From a checkpoint of a small mixture-of-experts model trained on Wikipedia.
Experts: 32 SwiGLU neurons an expert, 8 picks a token.
Training: a variant of Muon for the experts, 287M tokens, 8768 steps.
Below are experts of layer 4 (counted from 0) of a mixture-of-experts language model. Rows are named router (the router's row for the expert), down (a neuron's output weights, with its number) and show model dimensions 0-127. Each number is 128 + 24 x the weight over its row's rms, rounded and kept within 0 to 255. Numbers have three digits each.
After each expert's rows: "comes before" lists some tokens at least twice as common just after its tokens as in all text. This comes from a sample of Wikipedia text that the model never trained on. Tokens count by the router's weight.

# expert 72
router:100109132128123153161138096183158138099130107131151127120103115107140147141100119185166150121113097159111104147131105077110125109113107164132156213114133138130146122109112127113160137162109151171130152085161117086125170099154143115141096110121121154130136131127098097153126128165124142117126120120082147095153109140166137137147116096120163111117128110124132117096140133140065130155105
down1:138141127140139139118152114126100163136175117129105163132174141108149107125137127158101131117137144119131071130117147095113154130099116120149151115124127129138171142116099103169144160089123143142070096163152151118091183139125149129129152150120112133137095142129146122154106132104123091118115097129172066079072125117132133119136106116130128116121182072164085109150128132157098127124140
down2:146126170177155157101101127128134133160133123133114184151125141112108159109109162113103142132166124166076137152174090155164096159136128093112090119108161080156160115118110118135125156147114131088131137131113124102104158150140104105089106149085154158112118100147116142136137140110134132150161115114094114099135132137137162153111149143123108128145168171109109140133075125160156157123125
down3:150148132125133160130153132126140161106120070139162095180113116097140101136119156117128092141127105138115134116128128161140125120105137169126153108142137133149130140073125139089090139131136115120109126145171127108121098137114104155159127098161121128140149155088066168192114108111107074142149117143094137110110113152115201149096110101128133157113168126108158097144108140125123144122115
down4:132137112171137104129097163117156083166131131143103078074107109118120122095127112111178116151108115115140128150101139092082110139142114127131157093134170103065098117136136121123145155151143109114157125117092141127124137154123117170104151160162164121144134134100106145173121098126086139189089125115112113120109132101104112102097081117103129133097112124148114131120132116144150171129114
comes before: ",", ".", " |", ")", " of", " in"

# expert 15
router:063066101117086127124100147137101136137154132164134114149116182117096096161099134142161137134126103142113115135123098163156144129103143106162121083117106114132142139161153100145154107104128144159135135101141150102123129154130159169129144117146090116147132156126150095144093124078154124119127160092131108187111100157173156122139109135125136151155086147110126110153121137161150118102120
down1:147136174087109125128111123125120137127103147086064112164114093121113121086143117131097111128154156096114128145091165131101152123130138120123173119113126119132160129112092148163142144152144149137104084148133131157206096156116128144130120124108105127091096133112112179116135120093129144149108089141151166125145081121122144124167103149089105115118128121131173130117122109110144100174156
down2:117096147096131095110165119115140092117108131130104153155134120185146074121090142111086118106130116132097155131151142141095147126083115109087107118150155129123105162087088121119154150142120163130115137114120117123136101108130163083140136152111131105129050130142143099144122114164147140103133106108110115180166143163117097099146109111122105121106145099129126130175133124133107107077150
down3:107161105150144109123148121149100120140156127123107093120135155131098177116113132131103142168111151112125096157120135096154119146133082153105087137170069156106131154111140079149152120136132157117126094156110144086132128165145125150156153122132106109108174168122133162140153129154155103110119148122145128131148128183110136136123084134134144124101149059123105091123172154097107138111149
down4:141107153151159159144152134151120152133137131128158150125145130137154117178139107092158115163085127129134114117092122131181153137104096113162121110124161170148134087113118156165136146161089136118117072113156153097112124124101122128124150183117110104154117141119113117118127103154131134145123106138132111150095076107169111156049137102117109092133135129113127171128107102105087145122134
comes before: "1", "2", "3", "0", "4", "5"

# expert 71
router:149166107124107111133149120154126122156104128122107158096129121068152096100089139109104099129120102088103150105158087124153114115151109166151123116081160158099131145101166147176112096153132148097101102100159124095151145131120110156111073123161126151139098097143139080147115139140134124174131167148113135144112146104127141108141117121165141143157170129132119107113099084118123103137113
down6:136136127125090118113140081107134129111140077127127132134162092100096124120123123130155111149158140100069065126123138100134155104106176093138160156150106119117129140068144138121124146116177118117119146152170136146098118113119119128134174149148185126126141114119102122103159158117109145162111121156108119111163102119144148134148129088081063108122087099120118147110134119120141127149143
down7:150142119124141119120130102088144167145105155127129124104130094137086171144116137129151121104119138149156133145155140147097127136113165108104131139188130110146146140106106148112116200118127105172113139136119146127131148123133109129121156110120114080119143106114034136104128108167131153114109101109129135120144141121132160122134152125126119152178113106144110069150086181162142168119101
down8:130125124148122102130157132108091139125141129106118147109107077187143124123171137132087119072143127152113134113173145138141188130158163119108133099090112154198144128118134145133144133112137106109160122136148162125143145141127138112177120122146111153116147100133131122137169096137130102145147163143127092146161135128096093150115118090193107126117150139165158155156148094131116140117095
down9:166114068153130128144160085130154159135179137128161081146076119141156135151107119139131147128147148118175131144177142108123120138152116103125149079122113089119113098166131179135087178132097104127148159150114162088141118152105143124113086162133131110144127143137121130127100120142138159140147138166151131115152121125135155150119093133117138107113103130101141140127111108119142077156177
comes before: "|", " |", "1", "2", "3", "0"

# expert 19
router:161174146130130157102128095081130158144130120127158140117145114169128128117128162105119142175120092118162101150145156146110109159131122130150120138169137149147093126117103158142157139094096108119138169125139135121114167156115154130096123088121094121103135184100170135162101119155127113111119104130112154099123107121149127148154054108152094113098110148155148107134112154105112111180099
down1:121108189120176141097110100171130115137104139159150133094123153149113121181062134109078106140084082144131103162135117123141146139130110125165124111138114123134144156117149119109106087145136141099127133140136119058128124168143119165146157124086121121124116130172106143151121142123195157126150093117130113121154137160169111140139112137137148121150106132120162127123095105114141147109123
down2:111104131145087144138156116129096107131125138148136120122101116101144117111113115107103107156171131135093132118152132112141128139166119126102109129152131098147141116080129087117148165162153137069124136120149144123147093187156092123088126100158104139118115081149107165145137174094136125142153146136174136143134096122136153150092083104098079123115126139113141134109154084095141170108088
down3:129108136106122106138152180125168127076110124119149156154112109123129181128166117108154137101118131125090111090173108161120116092117153176156162125160144137104122118082128141141135139138152132141135102130154109133088120146109108140104079141149098093125127139109142140121112136145128108058132127173135135170213137129114127127129109156117162108147136127161149108133114123116144125169148
down4:129100141139112168088081141100096119130102080129086160161127103126139118192134085103131076140127117142106106100172133138151151147162125124128131118136135126140150131167136142150155115142106125136135144107128098103131122128161095092130143104119088151154151139126130110135143156126159135102086107156134186133095147164136123168142100158147116111154105113131058149129113155117138128096150
comes before: " the", " a", " his", " their", " its", " this"

# expert 18
router:137110115157139118088127120118110094118110102133106155145102092184121167159156099125134116121132152120119130125142097137144125124146133150101115130119087085158134120158127142107177109143153146103097131123142125082126145106114105103130157150084199129114152122125144108078153146174153100111089110135136084118095104154112082141131131105123093095154153150126141134101133167169112097105133
down0:093116112136091136151138113104181124119112147153111139112135106118158129177141116081128139119117087133160126141152142101124150117122062141072106136139163146106103147136131082115134127112133111142117137100124120194130112160106135093092098096142138137150127121139133159108158189145096163133101136144157120164133094126146137164149130152119133112118125122160122081119126102094154122144183
down1:105119106132159119100111117180116146103133154111154130144122182120139194095144131125127143083133123124104135133128150109115099100155101137145100141093155131149130126097102131100105145155134131104149123143132105102135129096082081096128169143125072116130124117164141139137149152084152138092129118121176156130073104113110188148133153142082141127094135158137135140135151113137116162099118
down2:148173121153139111125100151124154097156144129085130139156134170168129124145121173136085152125130158103118178099140135160158121121148127131145093112081171133173116174128107150142136135152136130090131107140122134105156179140142125153137110142129166117156142114118166180129144128140166093133127098145137145118150110097120123102073130134150137148138095116148129159155074163108094132115111
down3:146168105107133119117129068141132138134171163122113132172140142101106119125111102119125133102124077155117130104119082118112139143110129148106138171128114158107149090096153163129098148171118160169119154129150087169100094136152143132118134122151147162107135132149147181141114097152139133122162131104124121141112124136112109130077125113133105109090090142104126137085050138127108137144158
comes before: " the", " a", " to", " in", " by", " an"

# expert 66
router:156127089113136116076105113116080171115142094153133158154095102159134118136166117101178151094143118182114112137103135140125113166181114153159095138146125133143122114099128130102148121132117128091106132188149114077131110134122118099070149106102123143128173123145143120144136135122143086107111133104123095140119114110159096149143104117112158117137106147175092116132110153128106136105119
down1:160110144144122149111109141100124145137179126193106163128106085149108132131121117125137104167118160123128125116138113157112137132151124134111183098110154143112106139139099109144141144136127172154139111096093164142183155110175145131116133123108137079149111092167107118119134129147096138111073133138099127112135159119114070121130124138085118135117120130105075099149139166151159090133151
down2:170146129125136100079108099170103134122141114148115130169145099168147137133114086159123147119127111149155130138107112195124122131123112133087140148157107113101122141139133120167143116111107185113157141094131140156172136153108174095107121125153100148130135132148130122174126137129150106077091170136138144104119122102148089113131146130145131084186131077116128118107151118121109109086132
down3:210118118147177142076095100124102122107125166125111130089086108127108122115131144132140170116142088136143152131119137104111151149130115129169132150118140133129125118119146093154143150128137166126105098125138151126136151101082169140131145100127150125160124132127153140119071153145161142092105074122160105151093144116113070138148137109087095131122117129160104141107083139150127119105142
down4:115073069128120123117170157157109101104121101156088128162138144112129190104138129112155123109110137162136131167117115125136104128177142110119142140075113121147142097147118135100138141129122128130155117098088093093113173157126111154101104155140118130115173099130090146109135102124095120151145114133166120165117136115130153089117129146090116103109143104121093093143106120082105122157097
comes before: " the", " a", " his", " an", " its", " their"

# expert 73
router:155153135133163108106100111169170107133109123117142094120134145176092161155120107170158170098105171138113141089141119115096143117098158124143100106155132131116117093129101101110118113119148143137144090120089144088127130149115151170129138126094164105157141115119122134140160131111136109116148168103084151106173150156161095169147156155126141133133101117139072116151114146111110146114092
down1:034135136100106147144154138127099149119141113142118153110137120114115130157155158098088101157185139167136118150110099113139129120111093128156129148124153093131122122110140146110127144121116115161106142144133097141168106122110084106086131136161130129117134118130123161130143156144110145146114133124133116124109142129159144121099118098149130135081145195132179093129162052130127095146140
down2:140117118117121117141161106146124143103118103143145143099118159140142110160115145092186130149178109138144160114173144097079094126127129085118150118089163112123138104149147151090099100105122102120091197116130102130171138137098195114123109127098132110101146138122120120110133094100109113112148126121131137146131160172100138098129156126177164118133148113086152126110128111149156139102127
down3:163146141113156120097100123140178131159145138141147104142137133121126133087118139130134131115123059169114129140128131116097138129144102151130151098146076120133103123142107167136112099128117145115101156088128126067146132149170131162102129083094123124138101139128142119142086139127161130161111082118177159129164124144108085101114132149133147162143108154159094188117103116107097101143114
down4:169138090111142130143100153155139134140089135096126147149138155106117174141110173161182133122095142097141144135123108105110105102124152136142129130103091109157109143143143144133124165140154033081155128118116101090119123121122139097112147105119098130129131119110080143150112112154123152086146144121130130115139128142153125155143167112127118159113079109125110142168167148130160140096168
comes before: "\n", " The", " In", " He", " It", "=="

# expert 9
router:131140145154142128132095171119118121150169160119130119126153143175145099140159121163109147133101132147117151164134093131066115121142127141088114157110133137133133094132127096154150118101137142132092125132179095132158098146128130156126151147116103144123112125121121177145128137105152177116110094111139124091161141169175073116132128165160173103128176116185108132158140164134132113120133
down0:106093166063137145155130126130134128113113140113104128113144115119114137127113116123162106114157100146125140161157165147144132121143132173135141102134118096119122157130135139162085125126121115145120131104133104084147090118168143163091109106143086123121133114094137127075135092118100128096123133162105095164094159167145100122138134117141146168113071115137083117139143103116087171100071
down1:185099163158177146115141106090146138107100151163150095157161129160116163125132154091163087100114106114107107120171113119146152090136128112139128105121129145126107143157132145145081127168154114142117136092152150137140132148149113132161116101105163128123141156119129125129105084149127144088115139109130147114103131104128129130124141163104153131136089068212117159110133154130130122140121
down2:135156180106153105160131134108155112167104137095147108132141116104112096117089130110145118148129147110123164145108161117141137152159132100122107139140142110131132130139120157131159124137174123142132140101134153122124147157164159136114092143118108164067138096126153118120148120156147108106155115113178088125113167137125084152149105127087128181166089091114130135158144129157163153072095
down3:137125099111123123167152090116090138117126132132132088133127139184131164106102167127141087146105094112107144127138144102169158121112177165161140099130157151126131140100083117117094118142176106131136136127146128102103110121124082157115114130129132120127128124126163102134114092121114105124117195127096119149118128143084195139129124122115114097161157122145159157090118080108118171122142
comes before: " and", " the", " which", " but", " he", " a"

# expert 23
router:166124134122137103096132125116090113129169139135122140154131105163145086153141119091115103132127110108140121082152130140126174150099137107171121149167119101127166135139128126138154119088138151116089102146130134156127153103138160107133142132084176067161150118087138140135161077147135149103104122114115079095083104119148110124122135097122163095125118104089125128105115136162092168138115
down1:124069122119155171130134132110138113131143165149130060124111138111079164130123146140089149137162145117110154118125145117140083124152121102160128138130172147138173116119117101154120123144137127152153129115116108115149146117127119095152101114155084175120099168153109113095092173121120059106113083152139143129142140099091158139143125126103156163123134153134158134125147144153116134082143
down2:128118121112129130120117130160120114102176149153124150145134133085147125130133145148116072127085088110117123149122110109098178129063097123142127150103113102150117155107097113097101140103084163126123136143133136168110144146143127130162133128076138095170158113087142129144080125122135163104139163115116175099113126136113128089112155105137168137134127080164129170112117148109130156120089
down3:163121161129137117098160154096157129118116169104116134136110114134100090130150146080121158098117120091124145139121171131141122107122144180122158117119143122110143153179137155202169125145161076139157130101146156122136096102140127156077129104128130129120133099140159101159109114167143132137148108123100111111126143109110132116113131152129121166100113147124136131138119202159130119106080
down4:136121089146104151088132146151081130130144109174089101156133115131106136121095136187127109121187099115136129157148122145111144147111148130134142136118170111159069151088109124134163110115134089114135115127150133139155145140120122122116130133138096135179134130143116142112117133145184121187106115101145091160091132149110103159120159089108107134133124107126126105161150131157106162147073
comes before: " the", " a", " by", " to", " his", " in"

# expert 21
router:114174115162127070110100167094100142138113166150139116134121094158124143131141117102083148121146145124123154137122125148144115150131143064131132150171093137110099155129132128132132144125144133070114100104110112166125109138149159140137188106132164148088157135170102093147129099136111088104133104177090111133167110125105121123174136110139142094142105106113139150128124150126110104140156
down0:109166119143097135155119138133163112152114118118167129117170132096152102141131123093122129116102165112123106139143138092115147130128107111138147113130154125149120162079130102105085082083159116126121120161149115123171109150153140107132095134115097133041140082099149104130092099120125150113104142080130117179116123076170136143168163138111123142141142104123121100138106108119133134155132
down1:124124137098145131126164124146109129050139160102167094124142110150155176151110132200113134099132142072118109146137132096166089105133120134109114137110100162127123139153095156160151091166139129127156138103103127140133127113151084147155135133153119147117179139174156166079114159151119117116139125105093133130117147132146126121120105135093112124158119145132115124136137102168123084126132
down2:109115166150167129087155129148154139103109161122106083136136098174125109129081170143122113123168112103102164157105119084122120116154139160119159110130085104103127132122136162112110154134130082131125126144105100135139130184118129133115121134134116116151142106111140119170114111118137116157125086160144098173161185156185109109097122122171137162114093146162145128127141131131101146126119
down3:114101147119099074126097047136099132130085133115173154143105136118164106128150104104121140133141119185175140116130127145140120159147129120123121140084090124140117116167140169155140127108142136099178140131143104109142121133136132114127131137139130142104131135138161149104164119144107142166084125115123123145158154130117167144131119105187104114122142146132084151085103066107146113127150
comes before: " the", " a", " was", " he", " it", " is"

# expert 44
router:105086133108112189166176156122077097115148125129099127140078096083145117131096095153126134147115106125122104122137125114159114131089138169142151143117103152144157156146143127132122134117107135063149125107114121103135138129141142143149093155131139116131104112096133102123114109104139121108167123101172143186136142156120112136113113121138129105128150128132131133124094030136117093130123
down0:145097113133127090107135121164121126142147181150106093114108108132138126178137075105158120160136115131135120139169141088143139112107160154151156088159150135131125145141118119101142151113117097125103117132078127155194107126095126152129135160130130154162129125119124131149132097080145131107150141062100133160096124099107127158155126108101132134172100137146174164123117087101114140142115
down1:087127156126110166154190162128141120103103146163150127165127147096164119130083143155158128129156160162071104116150137131158122160135146130129142134154118108130087138091171143105138126116120080142188136134134178138114123153149130140112120134147098104095114144184122100121121134118142133106125103100121132138121151175101161141159136140186125095126116116124146145121113129119086150138147
down2:127096140140126108104167118174146178157113104168132143132182157155079104108101124143129111109105073120084116155120144180120126139132135109141157105166099159092147139153127142151103169120122119118155119119107161144142104122156123161123160128110154145127121133124135129148154116103130105104109156154091147103110153099175139147118142129149118138121167139109106095201122157151113115123121
down3:132112141132130123113146124105132135133102157127117141099142145075167094123090153121089147188100121100130130137130125194140098127126104162114164100130101132090121154108124184132140155142133097118096176123107152106103139114124099116165144121149114113125159108139122131100147162131129129136115090135123062102182116145157147147129146121082116137143177126114137149131122164090108155096127
comes before: ":", "2", "1", "\n", "3", "4"

# expert 109
router:105112127149147154100099086149158095141143095161169165103098140121115147139107161156128144104093134146160116162113096112096158105108107110144107141123138161124124148146108120108175139156137148095156171112154145128133148148143159130178134111128108165173160092160139100110108119168137138159155111132111138105091110095155136112168143112132111127121101114094149132096165128087103162134124
down0:100166138138088101169087143116128130144119149128108143132132137135104110123168131128051107127130123130124079099124120123153120134135114087102119112133173130143113112082081117103115127149118144159096143082154137128105117078152123133101120121110099112135091108146096154102142155103120131090142138130131104133156136139134104137077136139129114126154099087147118103097099194145164091095146
down1:190090119100126091109125121090143101131119148144177150098086125118159101128097087106159133101141105135168153142112106131187111146093144105163142116134117142141145117107131085143121099086139149144062114129120117131105099111145124152131117114178157110116124110130150102145173126105114130152111120145116124138139106121154145097143109144161135165139125149112140139129141077172097114095147
down2:117107130130152170091091143107091137146113108129123184182116160137105136109141128109102136142134136138110144107138103138140131121148125162130107110150130101158157151143142097115112120152108099128122123122140080173160117167110116111120101161116163134046143146137136155092115107078158114127121108166123102107136139130111093118126106146154137117123170185141122103107084102139116120180116
down3:128154128163144111168140085139124139124168100191134146155123103139169105146175139123132117111083123167153105165091099147097114095108100125108100127107168162131123163146122152107164141140144072138126134170091147122146139145108127138131144157085125139134138109137153104139089135137094129164136144132135142103095150131121184122110100103116101100150101101127107158100112137139091147118123
comes before: " |", "0", ")", "–", ".", ","

# expert 117
router:190156114115141155096111119085090152151125140139140156125119110163103101145196101077149138148122121141120108114160127140113111165112121130150113165179130140146087127087118132147162117090120126111126131160147137113121096113123139124099159110088136100101135162135151092151127107135114128128103116104115130113094127095138134141126090100119101089138071146105152111112094155116075146118115
down0:116073155114173139131084136158127156129138157166094127143129122134108091127144143122138124154138098078136127133184155138099146110077144091158160093120098083123132140139138113127081123125125139110089117145140125146118132141118121123119096118092153089124136128104153115155116113093132154131131144126075126154152107072155109141165071097134123141109139082117144122138130120110154162159102
down1:172089149111116154180103119139156112121144131114148157130113146119119118145107150092122128079067148108100116140146168132119089106150158095118145116124102167142158112133101109142146134131124139094138124099141174120126128100132125092160098126134147107131136156145088096133102123122149114093114121161145141120129095094121108156113123082114095128109070119151129132132123222123145133114143
down2:102145114170115133131109093109114157118099106136144143139124128135111137104100104139133147159177124142126116127168154135088107134122128100088123120124165089154153154130147147091178141108072125077157128136118095135139108141099122136119156114102119128089116102123121090138084116163140157160111103112170135107115140105098113148150152136080161136117169107077158154125138123130114083091158
down3:136144086180152111110150114130126128166154128147147123165107122144139116139141094171137122125118149156113087145111138165122120126143113176151146139159145105138111148131101181184147155112129117153077107165129138119110065113094125114116143101145161111140124101107141141163131070132164118110122138179124122127145125140143112108080113120130121162131140118112094167127104166116129119086168
comes before: " the", " a", " his", " their", " its", " an"

# expert 52
router:153150138095089136124137148131132088132097147156113155144109106104109074146109114156151135118112123131095155149157123151133132127159149118128122084088131143092109152148121122162148106111106151073146118119136134086142103159123146170113095113169122099167110162139144093159130110139150125176135127091096149147098110084148169078103122154166158136146146169128132127105119115126102106101125
down1:174120121146139169151100115112140143139132132142121085112193136122128119138111147117147172139088107096127116139121132191106164152084137129147129142127142106080125121090141132144081100108112142119115138120131119131105175116141135103145137168162139096159134107121161133063104151131121138141143158098170102099106078129108120144100140103136118145120082116122109089103162116117136146162109
down2:132133128109136140118153143137173069115099182138145120106139114159115191113105110126157139119138124114112189097088102140095141108163138100127120113109161143105099150124135139136189115137141136116111086126125146148083161135148146110112137126119125127100114144123187147130120168201131122127142109097127131107151118110141097082132099102152109137102124122120118093102140101092152109135127
down3:113154127109153142141106154173145153118107148102126115110150159108096170116146137107117106165076111129112133095113114165102133124123108124118129158174120145113165119137106063126149117104134167136112142095103142147087126082127131091083142153168119130136105113139160107118105152133123118077133150104158109144129115114135078148102168109128099115089109147136152096122134192138150108135116
down4:124145148183136122144141127128176079153101113088156115102106154148167132187061145150117156143109119090151129125156185099148110131162108152156095188096111129133089071115148094162094118129153154153163130145148131145141112123127101112127127115102135118144108145123132158121117146153105141137132118155110111117125151113108070136120101109135133131139148127119152131139132137119109094113113
comes before: "1", "2", " |", "3", "4", "0"

# expert 60
router:162140127149134093107118134135136107075149163137153079131138129137118125121141129118105153086113147158088115145153143082120105138104129113121115147163137149115153105119128181139114138153173131090147088085114139107124123128114139158155157129123129149056129135147090105167167096159140145116084130090084091115166105100138084140168140144129129106141103118170121142130120141137113134110107
down0:179169112144149091129085112118139152131141147141098080099115123142119147138121132146178129095121072136115144130092184147110163124114139122152178122145116130108119144100110109097123121122128103156134118144122135102085137169100123129171123146128164154156157129139147113094121090111156102154164102089124134138112156111115092128125109111114141124141091120157071163102110160119095135127096
down1:149149093107182112131125138112129133119130161116108132100138100132082095146141129133115150131108142108133099131152147164166098116124107103094132171112111202104139097181138136136132078134128126108147131132131139080134136127122096155151134143105120140124122129123129086161137106107181135132105184147150138103139112133059145115176128138114156114117146104147135148144139194132128092127119
down2:159129155125181127128126087100140107159147130175117125125108116129111120145105181143127138108119173175134115092093119111101104151157151104151134131114108153135130130152141107154124157133139132145121143116142115150135064156152114093160149105143154102070164119136137160141148114109132108101166166134105102106103091105136126096159139162125124084119135117109146128163060137115151153144142
down3:077100102161128112168127150140114125097122071159114111131099114115130123111131102125064104153147079142104107139094116120083092163097116161135109100150133090130144129095122127107100118130121109130142095134104068115138159153158138095117107137102092139130120156092126146150145132088114100155115153111162121145150121123115132134115109130096079092075155116132143094122110115137157136135111
comes before: "\n", " The", " the", " was", " he", " is"

# expert 115
router:115160131101145150174144119156127125135133135131115114140130154155138150156140120189124115121136144155168104157147138067132111161117143151141132187126152132152120083106093173141100152079181128140121130151133118129138139113177140146173109106116135108124154167120163117159156163178140142098125118096139138133096141130153107114131112105090099097106136129173106144154126154147134139098145
down1:137147135138139124130095147149127122135121143124139163173143108088172157142131115147111154149128118097096123079107107142107154138129122119126181138168177108146164085108126138121127125134103123132148103127108132107141109121132137151142129142117163135112137147138115146119137106167166154172135174109112159122122122054137136096152125096089109129150113103139076117197166142153152103177120
down2:098148111143097137095160170102095095117163119121134095148157109107132150121117116086126123164141134102130164106113129124161115125198106108169115106147090135165109113166147149134105138124133101090104132142149134071117145115150131115107131114100134112075171141108134172168098131101136101150136112145132119090101100186125096130119114157115132153105127164115141126114113094115159111139110
down3:106109144160133122152131158110100148152119142150134073131098156119161113086172162105080092153151085152126136145153125109154080120101095134126101095113138109135134134178111089141123089133119133121131117136125127124110098136140098083131111117127116111121079094171115111127131126130135137138089107128159153129146145097104131103147161163148141110165172166170136137148158167098158129127105
down4:100134106111124224122097123098121142097152119130131100128112155134145187130125146102150104086120132140163138110106107112120150182133161106146113113092100068126166125133142091108161194146145130125137109093153136137132122126160151139157133118110081147139131128130176178123149133171148116146127090077144140139139146146155123111140120138121120126129124146152141147135113145147131125121143
comes before: ",", " of", ".", " and", " in", " ("

# expert 104
router:134119134122131115113124073112124158157121126138149130138114080154137119172174100110087149154140087109124120130156142109138160143137108141108148152150107137174092149107141072126150140121070102122130130132155119157118162113098138096126117111155119139128088148151132131145118114110093171144110109126177128145125137097126103137122125104088133115115063139126142082141109139136058079124128
down0:168119125133147142140115116091115100155104112081134099110128121107132140097126117067136158120143093113124163156092171110127129134154100119074114101158115147122125132122140133128146134161139150114155167140136124134119086150118076126099122079115117119077075132157117126095083137118189124127102141122130144121149073150136118114174133149162147146160166151098142123164127152126128131126124
down1:108101147135128156129136150137111121129133137114146130040135145125158093118138084102136175128144181165148115111082121158138088100109138135110096122130125124120146146109150120104101162132112129143138100098123143132098167147177096143156121099151123127119104118169092112131130148125141167139159076121130110140139125146155150143132118164133146075126086089149111145186117119164114134124112
down2:135101136137139126134128163125122104122143138145122115126180129174138156106086137109150100156120152074119092129136096108096103113089162137107119136131063117123094188128133149105150128122113156130173138116154096081171125119126126132158098143108089113152096131102091112130163141120133152111128154126136118170115124183112168142181161110161122090144120109120166137120129114135115128137127
down3:113114126128118101182173154128143130159113172102101140142110110126160117152134102183091101164166102116167143108115145162107131100154130160095145123070111113130116097132097127134137097142130090133115159150117126100088129147117153130129142169133139137094110103130141164166109121131120122156160135145110125128122130135102145169054080112089130118161114094117151126133130103096104134126117
comes before: " the", " a", "S", " his", " New", " United"

# expert 40
router:090118125134134135132086113160117140152138098164155151093100124150085137161138134136134128098101109148114121158083100122092163125088074137156106116135157147127140173139078148114178115092161112106167164113124142130124169145165159154144135102158119115166147096152148102101120107164147127137151143142112129129101092120144141123152142139096108154154097102114136160120143118082127153123133
down1:146118117164091145134147183098102120124132116121106118155132096115144145164134103121120147121114091094132123104141083129179094117127139126120117092105143087151128120150105128116169163156069147118141097099138169128100084131129119100096118114124150174141144152151123150126112126149094157085103133164128128156176160112105138117150147128129163085145132152089087135108116152130123116156166
down2:093166119119139102130205151147097147104110139116123117136126142111154125131112129120094090114092103118093112128158143165103150113140121127068149118120125119135091164122192089097122102133122132137139082145142130149091132108130115169132104158181111151135127152147149131143109118087140122137080134098091107150120107119123082139104129103149136152125113153138104082139130110120133133173166
down3:112110130127117148125110176101155131146055120130184142123118107147141093113152138118113114134123122121143136153117161068143160151149131150102140146130108121140141097150143106090106111147137123155114161107186126124128135124078123142106163090139134142131128130140137106136143130098125130118097128110150166143161086136116079141125067142169164145163116166178136117135133080165114149138122
down4:158147134132095157140123073106135088088126136146112127170121141136119121095143147144106137094123095165114069114134151137119138101169113166129177134141119113131096139136153095133129171100132086111086115172115116130117144119082118144123118113172148128112104142114132133198096115064113170107146114108116123166143127105112140138097123127128109128147128134141077147118128133142150118156093
comes before: " |", "0", "–", ".", ",", "1"

# expert 38
router:105107146129129136121104108142083110139138127108119126143131116136097117193091102160169103103113129141102142114118141154144132099119166058107127114123084096112111134160150121148126133154098150099163151137144177099131089165135142153094130103110103116157125125145137152116162134090148122168135120133106100135105160127140181117118111096128123142157115180142119098118118174120161103113168
down0:166150118130144149136134099103158127136119142114133119144145135136158098127155129177124150096135140130103134096109138121137110138125185110153099096118166136170115145104110134116162133113092095123140136126139138148140197154115107115118104157123111108144176141202110116144104097121165110114127127107167141121127112084141157091120117165160109158091122107145089110132138194135123110142171
down1:123096112143147113156106138155135184139144146121147140146113135118106132149108137167126120121144137114135129132144133119153156159098125164116127131165080145155147120139092160119063093148096093105147161129117140146119141150139139141162114131114115112096097154130118117130139154073132086165171112089155118159145144138092119112096107150104151151129095175111126128145180095111071164123103
down2:110111123125160133120190134140127114109117155127108112159103052134116119154120112121099106194100124096115161107106138125114115164135138147121159130135131176117121111137138138167100124120113121126129140060143070146125131144141119158131154124133166126114124129140148144092119130132144117130139098090144119146087087104168146121147086144117113147062152105126130095174163123116120160139128
down3:127119109139114107118156133097127125068163137167123097186092130135145159113125144089094134111137128104119183148124157153112149079130088170138113131143090140152117103121103129148140130134175140125097097152175133123115155115094080138108140124124135116125133157169123131115135150145140131076085124144122119119148074093121147153124115141123141138158091080136108135125099106108104095116155
comes before: "1", "9", "2", "0", "8", "3"

# expert 77
router:114095137159138153149134119154122120132085147143154155155164105146080137158172140156151141115110115156175156082152107128142137107128118149115115139121060098137139107146124154143116104170127154141121089188105150094138161110172135093100139185132153098134149171112136099093146186146114108119128144130125142127123090117136100111116147143133152104115145133139145108114116155131138100127108
down0:121120108111201111116134143131133107176104137137116088080143143122145124139120105108111146170130098162130115156123140116083148138134137152112153112143077167142120109143076102130120175120146158137105159131119129147083128152132117131124135116144125140143157107100096087121122136051103173136107148133135152111088107124134146133130141138122128137114148137141165096131151068084109141162109
down1:174140133123127132138122145128149133127106145163134118121115110125133122155156163086078119108106108062097145189110146116109123107159128081122136126105122156104140143131134167135141147136161095139124147119145105111096154138126088080123155114138136135157132148133135087106086078118135111146105137137144068128121112129170128107142143119131142086156124155142177158105125123149169150079160
down2:106169141143110099159103100128143135134127138131163137117145133088115139101118149079096100084138154127146132129113118126107111111102135149099139159116100104127128124146123149133128168125137134154099123172133145143155159185159135136153129072090145165106135142135121127145104115075149089148108138107102154098067112135139179102103156120114151144116122123095126188168118116159112107096140
down3:126114138130130154149062086138129097093121143132130155159102089117098113126131151116128122145143163144131068140117102134146095162133116123099132101150133133137155108108120132091099075169087141099119133134146116124111099144139125109136135151076126091099148161124121090111130130073102096112193115122103085129129152136100125108108120145151088146138169150149159107134118116131125081116127
comes before: ",", ".", " of", " and", " in", " to"